Weights of a small mixture-of-experts language model, trained from scratch on English Wikipedia.
Size: width 320, vocabulary 4096, 42.2M parameters.
Experts: 3 picks a token, a softmax router.
Training: a variant of SOAP for the experts, 595M tokens, 9538 steps.
Below are experts of layer 5 (counted from 0) of a mixture-of-experts language model. Rows are named router (the router's row for the expert), gate (a neuron's input weights, with its number), up (a neuron's input weights, with its number), down (a neuron's output weights, with its number) and show model dimensions 64-127. Each number is 128 + 24 x the weight over its row's rms, rounded and kept within 0 to 255. Numbers have three digits each.
Before each expert's rows: "comes before" lists some tokens at least twice as common just after its tokens as in all text; "comes after" lists some tokens at least twice as common just before its tokens as in all text. This comes from a sample of Wikipedia text that the model never trained on. Tokens count by the router's weight.

# expert 11
comes before: "|", "-", " ", "20", "–", ".\n\n"
comes after: " |\n", "20", "19", " ", "|", "\n"
router:117123152138095160145146096139123110097145146134112118148142115168148086159130121089144100146149090153155145072150128109096093131088142103163154165119132107101123170126160091172125132111105106
gate12:141114174126107132107100117110149115123126209120078120144125133184082072118179115085075151126110118105146133131132124130063117141118117114136089119149140070099118109136109132143144139147139119
up12:118122116105131176146146098151120130159160105144116164135145134108147122116118099162192144093159097138089135135100150128138129094153126131151121151073142136147137118185192139093116121076113140
down12:144167082112123097127139118155125131133125133101118167053175121132141107113108125144140120124156156172164135132115159143138153129129135133153099092164134125138151149130127114081089123139143126
gate13:108110145161123139089095142151087157092159094128127132110135100134101154130103101103128130115116150144109138135151158162136155133116134124180127109116121123162123120110092136156135139137104120
up13:144151106102153136143161136126121131177111163144111108106122123146107095087181162159133100126136104118142151119081067130101111117111161126134127100175128111151090096128148111137118125150135176
down13:125150099124097149169114147167134157164122188133141145117095164128131116110131111127105167173156116139121149177099137133155120145155137137101130114155115131147081125094115118140152122124144161
gate14:145139130161084151151119119160121162114145108104117119161118114124118152118179152152084146145123133151181146163143088123138163136105127122142126144127112128146129129120108109163146102167147132
up14:164090162162098127121147108141122158121113109103090130139135111127113121095165162150107134145125138134156127148149083117145141121121137115156126134158106155135124137110112152179157114122144132
down14:202138118125137105110112143129070132135128115154116139145157140130116160125105140105148125142121120123085151091117093110122129113109149108111172167121101118120087131174141109142101158127129160
gate15:104180147086135145120144116149132084163150137137120121149137128147167135122128120164142156134102185109119148139137134120148133103131127122164122141091143088175154150081108094142161141182139094
up15:142138114124144140125132124187110102137132123127125125206117146114130146097166157108124132091149125178090155106154108141109150159152135137159113172140118145116142113124130163131121117187141103
down15:127161120096123110135103109120101142155136111160171063144152107155141124100115113116091132136109150113117183080086093093085136151112144117134139142122101136127107135125147126115082102095100082
gate16:173111126098101165157164090072148124136107117153116086142129136094078136132080128135129144152148131124169157130132155151108101138085131116145150167117143087158125129132105116126169115094143108
up16:064104108143128067108094154152117122130154134079119105099131104102156132141136156138115137086102145116096109137141092140163180121168121103142121097124104187087142118104139122153098102139132124
down16:124085155155105169122129123113097172161120124157127114116103158136162117125161106132120172132137120124128125118135136149145122131104126167169096105097118192167135150129131143093137072099058132
gate17:121152078128118134096104088131120124133142143177114156111117119127152109123070126157117136180108115112168126136094177093112118157118123094102126119117081142076105104098102128103118142102135133
up17:102159108129140142102141107128153128159123134201100164115104112126143087141103102122154127177137100113132126152094171105156119154135113102117164138143060162107101117109133106119127141117137125
down17:148104115128118115176157111147150148141117123159132117107101098153072152112116155078094173116122103127109133111121095161093123137122141102167098117086128144186108131122117113137210124114129165
gate18:128137120148175132147157114152101086149164114117136120139141118157101136070130106141112137082119129150130125063083131135109113112172108156095147157158161164146120102167128111125116110116127135
up18:127102152152134156110109126133098137183140101137143151172103161121162102156140097154138104146178165137137159142121121104174174178151155117111111098129142145090147140077099129139118116123113142
down18:132129145109144150084132116121152074112112158139157122122098121118144110164110180108143110065112143152157143137121098110071142119082152164085091115146126185147112133129129131144135178160095147
gate19:129116139086093104171118129139158143154133132146119170118139147167123129112150099146148161134149121122115116065126153127121084144105102116097175151170135093146163117120099099123108152151146124
up19:122151153144119102129152114124128129160105141161140167145172134128143152126139143197113169140161108115162138145139154149135103121115061115112157169201142093138150129129129078124121065174124108
down19:152112117123141159109123135117083149132140075110085137111094133148147162096152112108148118143080105111091140124174150117162142117125111101140106095107077120156121132136128096108112105136109116
gate20:182135158140135131134096143157145112098131119122119098109122103149089109148119128152130124103132118091088122111167120151122143140111127148165140122123094111115105133116155103157156141092144171
up20:170149125126144126145121141162147114061114118135118097123130132134108111140110103132111128106106112091091131124159091140116148116131124142155127118151069119137103147075162108154160145082140120
down20:160127130122124118153107130126108109138133122096090175094178144121114165165131119148125130141122206116125144142104120142098095138154150129095157131111092159165163124072166192113136128131149088
gate21:135108059145147105100091119140132127070160080152105094121156143087106112111162129103148148146124108109105107140165147136140107140134147103119130157150128182143141125112130104077115161115115107
up21:100126180112082153139143132116106109174120140112157139136131098164169134152091149162134121134131157157140148145116125108100111098117083149122126111119133099103088134170117128190134123110141143
down21:140162175103110152120124119152144146132116145128114144116147138164179180110148109142148103138092092132165104139131128120079173146111149139133110107148102095151148099194150132169102130094138092

# expert 12
comes before: " |", ".", "–", ",", ";", " |\n"
comes after: " ", "–", " (", "19", "18", "20"
router:081169093116128138141128146129103151122125136117100155087123114170118091159149124141093158144116108146149146092104141117129097109103123105125129101095106123124111140145160130137116138113116132
gate12:122163153106125109154139087102121100133126120150098120088136140108092137145107130127121101111183135101111142145145162120160128165132091127142137145125097125150122159131149125128130137107132141
up12:142160093135132161155119164117113107150126144099165117137120099158114170130116155152160155140135151143133090116132143180075159115126160158124122123103136106141134119112147092164092092171100127
down12:119112112099123128108140126165102133154137121133138183136144129150168085144132134126164140116133124113118116141074133126110152153130107103128114105156108147150100149104150158122146088117095111
gate13:133151119161114111106160126132124118125126151128129120111152079096166108140155144097122120093128116167112155139121146164157115136122109107083091110137136121140120117090099131166139142148118118
up13:142120138078113157135103153143132133150143062134121134143095161159089135123129105148160128121127144117121079101146106119095152150150171162143111156126114136127134109150134140097119096087115130
down13:103121100109140101144181148109169131093118118167204148114091104126107149107093107143155118126179113103119127152128161107175126160105135145121111124151100091165182130145129176109077147151169072
gate14:115134095148140116137136113148112132124129092133091110132105136116108082119136141130155161135170166155146124137137121150119159132138148160137133148117141121130102101121148085142137144141141055
up14:099136175140160090124149159104095088124096144147197130140118119088125098140171145113095114119124107132128141090120177147095143126141170085100130120128063126117152130135119114106143129129185126
down14:112195159137121114162116120164128119137090165115148136143127112110154125149133109063096100099112108162126105128129130160106149142118140190144142120120160135106115103113162164174114121159157119
gate15:101110149105073152119081103139102146140173134197135138136128086127079140136108136141191106149145149165156101120105165110142150102128107088150116126166093129130146123094186133158125151146117103
up15:103120145128129127125129152125087126146205152142139170136119134159088143126091123120155137165130153114133132106153133098131103107079124131136122078144109144114130099112133141188148169131092133
down15:102183149109125113138105149163075164107144096133114133163140112114095137167144146133146138124125139125139164101097147179101118126163117105141159116099129122097119108099136146134126121139146174
gate16:114101096156169160132161108127084096152177153167084132166131105124119180116131149139085109116138162131113156119132089123073118094117109090156089120120129128180106121150148115137122143096123150
up16:171163102133110134145112135119109137161125124167153149134128148135112101160135134150156123158125160151126148111135110157100134145080117160165150152081120149122138100155071117150122161095154133
down16:132154151123147144168140136074131118193133122146112121128152154151135097113154158121140107157193131154123094159094131150159128143143145130150140106115075099139112110137125150158109120182174123
gate17:132133092110165124163135080158163087134151147142080137126116136139156093119147156135113119175150086075091130112157152133124094075141103129165163141140135129124129093127136082096158110114105154
up17:148142129105174162164126119183138122133159163146134131141114151123145135111157147124159082160133122129084159093165138109130142141132129104115101179124093118142114102158126120124133107178106131
down17:138127138089131140096094166152106174155130129134131135132142135113145108136138113141154103162129084094132169102147065134112155131110158123162186149117093105089147122140121136124170140119088129
gate18:095166119133112079115116116075102164089125099166177133122097135095100112113150148125122144102114120149115136132106118136135106157135115105111123058142157183079090130137135123159113116090105141
up18:159121113134088129123133124103082108154100129135137130109105135117100099111129149098153131109138128148114136097124126154162104143120116116106181095138103131082153097104113134183149113141115160
down18:091114139114135155117121120163107113111125144122134119152130117127102094133148150121089087151106100119113170129089132087096117114146132164104132121140123132135165123098159096179133150125159110
gate19:128131122157151099135118098174123149097144151163110135171150132138118171152117098111150137105123079116145124125107140145114169128164132123151123125160166084114125131140136217151145144128137135
up19:123126101141116137125093110165120123123130139123158137111157182162112133146103127075138080140120123132135105134135129132114179088145119137148125102151122120116102091100100152157108169127120099
down19:160131140106109146152152122170068109095137160125164094176103129151129102145101124148127071121100077105122151147119137132097175147114160144089157110112123139108148141090101122102070159122117144
gate20:133091117125131135097123113128105099076149102161110174141116097174128168132135117083101109181100140167131087158125110190146105123122138159150148151130169132109125098153157112125107150135124150
up20:129128116141135144128099155150137133133113109103089118131167138147145141100186104098093143120155116143095131093117154070090124099094110127103125096139112136069153135110135134155147101118111153
down20:132126094134113069144139106132124138129083154126155124142170142119133124113060146113148136135134131154176080169094125146123133099133122078141153122115162126154122123143120142126112090139103115
gate21:077150075151084160114114099141094182129145106132130103115104140126162103124132128089128150117125108165111120125096127103123146122087118142148142131105123111120130141076128107097131132125094126
up21:095143149190150125105130086163127142107142125132126103114127137113127152177169134140164122136090150137123145140163090107113118098103106179128115118102126126152138096114118164147161130117120106
down21:134125114102099119135150149116096128097171118127133120130114146123132093131168118110120149127142128163178145127144110159186088126118159145157150134097144156108158187156125117110084142186151102

# expert 9
comes before: "20", "19", "1", "2", "18", "0"
comes after: " |", ";", ":", "|", " C", " P"
router:157172092140139151164124123118158136158146111137118159137115159146096142154136142101145157131107108135110154152096102127145117136162185130168129109132081098144147105098152141150111148126122124
gate12:099110158149136153137104149153117095180122138159133062104072146147109143099120104113123171086163128110085095148057119141129110118123131094144135139149159102115127118122163125122102138133111128
up12:119093139131137148127111099086137143166122120158175129121111151142132140131092153093131151123155128125110159139090125143149132103129111116125146096125164127173113129118155113148124138116105114
down12:123155127123103108110096083186094133132136112117158096115117119098141096105107140083153165161112154081107172159157139150147115159123129136126149108128119139133138125096164119138179147156123117
gate13:126101113078142126146129123126099116164171108105126125154121142152117126143140165088150137143103140139111121104159177135120136174156154163103150106099155087109088100094113157098126103154134115
up13:118104155162124144134175115105151142155077137164080109130095139164119154141099167110146145131117101104120115153157108128119134107133142112135153134183121151154129118114081096118125101159121111
down13:126125124172101085114082133122131116117117125102156113131139153065133126098155127160132110100132141123137129131078159107109116123111119103127166194143141087109129131135119136106139092143193154
gate14:139118124125136178136138129110083135096127105123092106114105159097137116141125146120107090127084140124170163103114085174145130100124100196158119131108116089143121100165114130123159129132078142
up14:133128094116088088090146107149094115121090128149115132121163113111109075162091148103135155115061140126101125121080111129135095143112119104147145074146151128141113145152123115137077090162145129
down14:133125111160106117107094131145116134100187085147116099124132174122151089123116104068135121115132133139131156134146144173150143094114124138113109113070094102171141124121106168112090157119128147
gate15:148151121126122065127123182113133149131194151132146153105108123113118167068160143092163160114134125149131107151124140141146109154151144088075107090144109137122104133102140147143123155144155145
up15:062171174134109133127119139121165095105159150118139140093083132106148134098139153130125130140162119114138119108138112095118102141121110123119101130124134139105098138143097078120109179164125121
down15:145096140121114129123138105129127124152138129152118137164131154119122131161157125118169129167124093175144125165103136137083089149130085141143111153111129152136091145112107087105099088119126134
gate16:105166110152121135132101156128132097120130100168159130132088151156141148113119105125105117147099114107147121131112162114140141141079078097140108125109106162112109110121131142089147114125083122
up16:147181123159138134133147104170119118125145144072159109091168085092105117145136170110129154153138158146096133159121121156094138118156175123142128135124107095117125151099081145146103101130164109
down16:125112127165083193137129118102105154127114132169121110101124111174125095111080150133109150122136112110119173154120149114141160187134125115130118156116115109071127141141106116101126125100170148
gate17:145157147156129088138169140142081109128133112097150105141146138084108163188084123152125141115135164108121123086126105108146117110136147142116131129118134121070121109149116137100174152129075151
up17:100136100131140153128094089141166122167120124084122099189148124128140151079147120116140096148107087146141133132105126131157122153098062099120098139142117139148146135138109111095077126162186113
down17:134126091109163084115118151132130135152111113143115121146177098149157141114168106090136113136144127150110121080119125105153133130136077123170126157109106106162110190130103111129145133122170119
gate18:164092167124137121133085123141137100166095104163119162157115151140101094094142153148140087116168093112159127149110180122174075140132125150113112122144145119145133129077144082110109114121148108
up18:138154114131163145068163128113141154108168189137168138091194139113085138134152122113113131124124106127130099171136146108086164145152133102165103150118130134139094157153094136142169133129117116
down18:098102131084099117147168119127166137085153117125131123111139170095103103083152143140121137105156175135189117159158135119096135120126144144164099104120132142136065205126135171121107148113099139
gate19:170153097156146130110143134133111144144116050168161065166121138131127130097088104116149116126143126115137151121093130100138147114119150118102119138113131145123130135137123098109128089145164112
up19:118142126137113127142173113123135155168099108125161127182167109147123157079154114118101122104147148130124140161109091096106100153123134132128129125121137119128090159136124111149160120086137142
down19:129103147127147148139169116110105156094116140134118128162144118129061107127166087120172108143089133120109162105100117156126102154147143136082101088159138143144141146111130165143143129129135137
gate20:147141139171127117108121136083138115108106131115110150096129124156148165150138133103140123147146158143123137148146152114118150129094145141117156140113096186114181180132117123096112161161138113
up20:076112131132130096160118128126087134117125161112126116122142117169150120101103100100107174088146127144126123112161155129125146094165150120108143098136102138140102101104152141102107117141132078
down20:161119133112113126111118098069085147135136150125118137132149095117158122095135152133179104132141145153102076130112125158132142127114081107110111131100161140088137133152114144095138118138157127
gate21:148109124130163111121100137193106122105132129140153139127136117151152170126119089132146176142104189160122081106145140092132094090148149121164137145102130123143094120135099121125140184111143096
up21:119171125133083103142114095126175135122125108085123186109145181083149100141104119114149123127104154119145162137117162117127114139112073121117122131133098132110102117139155120095090170129130129
down21:122155153098118129135129135145153157147092101138132135093130161084170115128097105145142155130126149078120107098157140190094134130134090110103112119147134124172122112116093124112141153146120163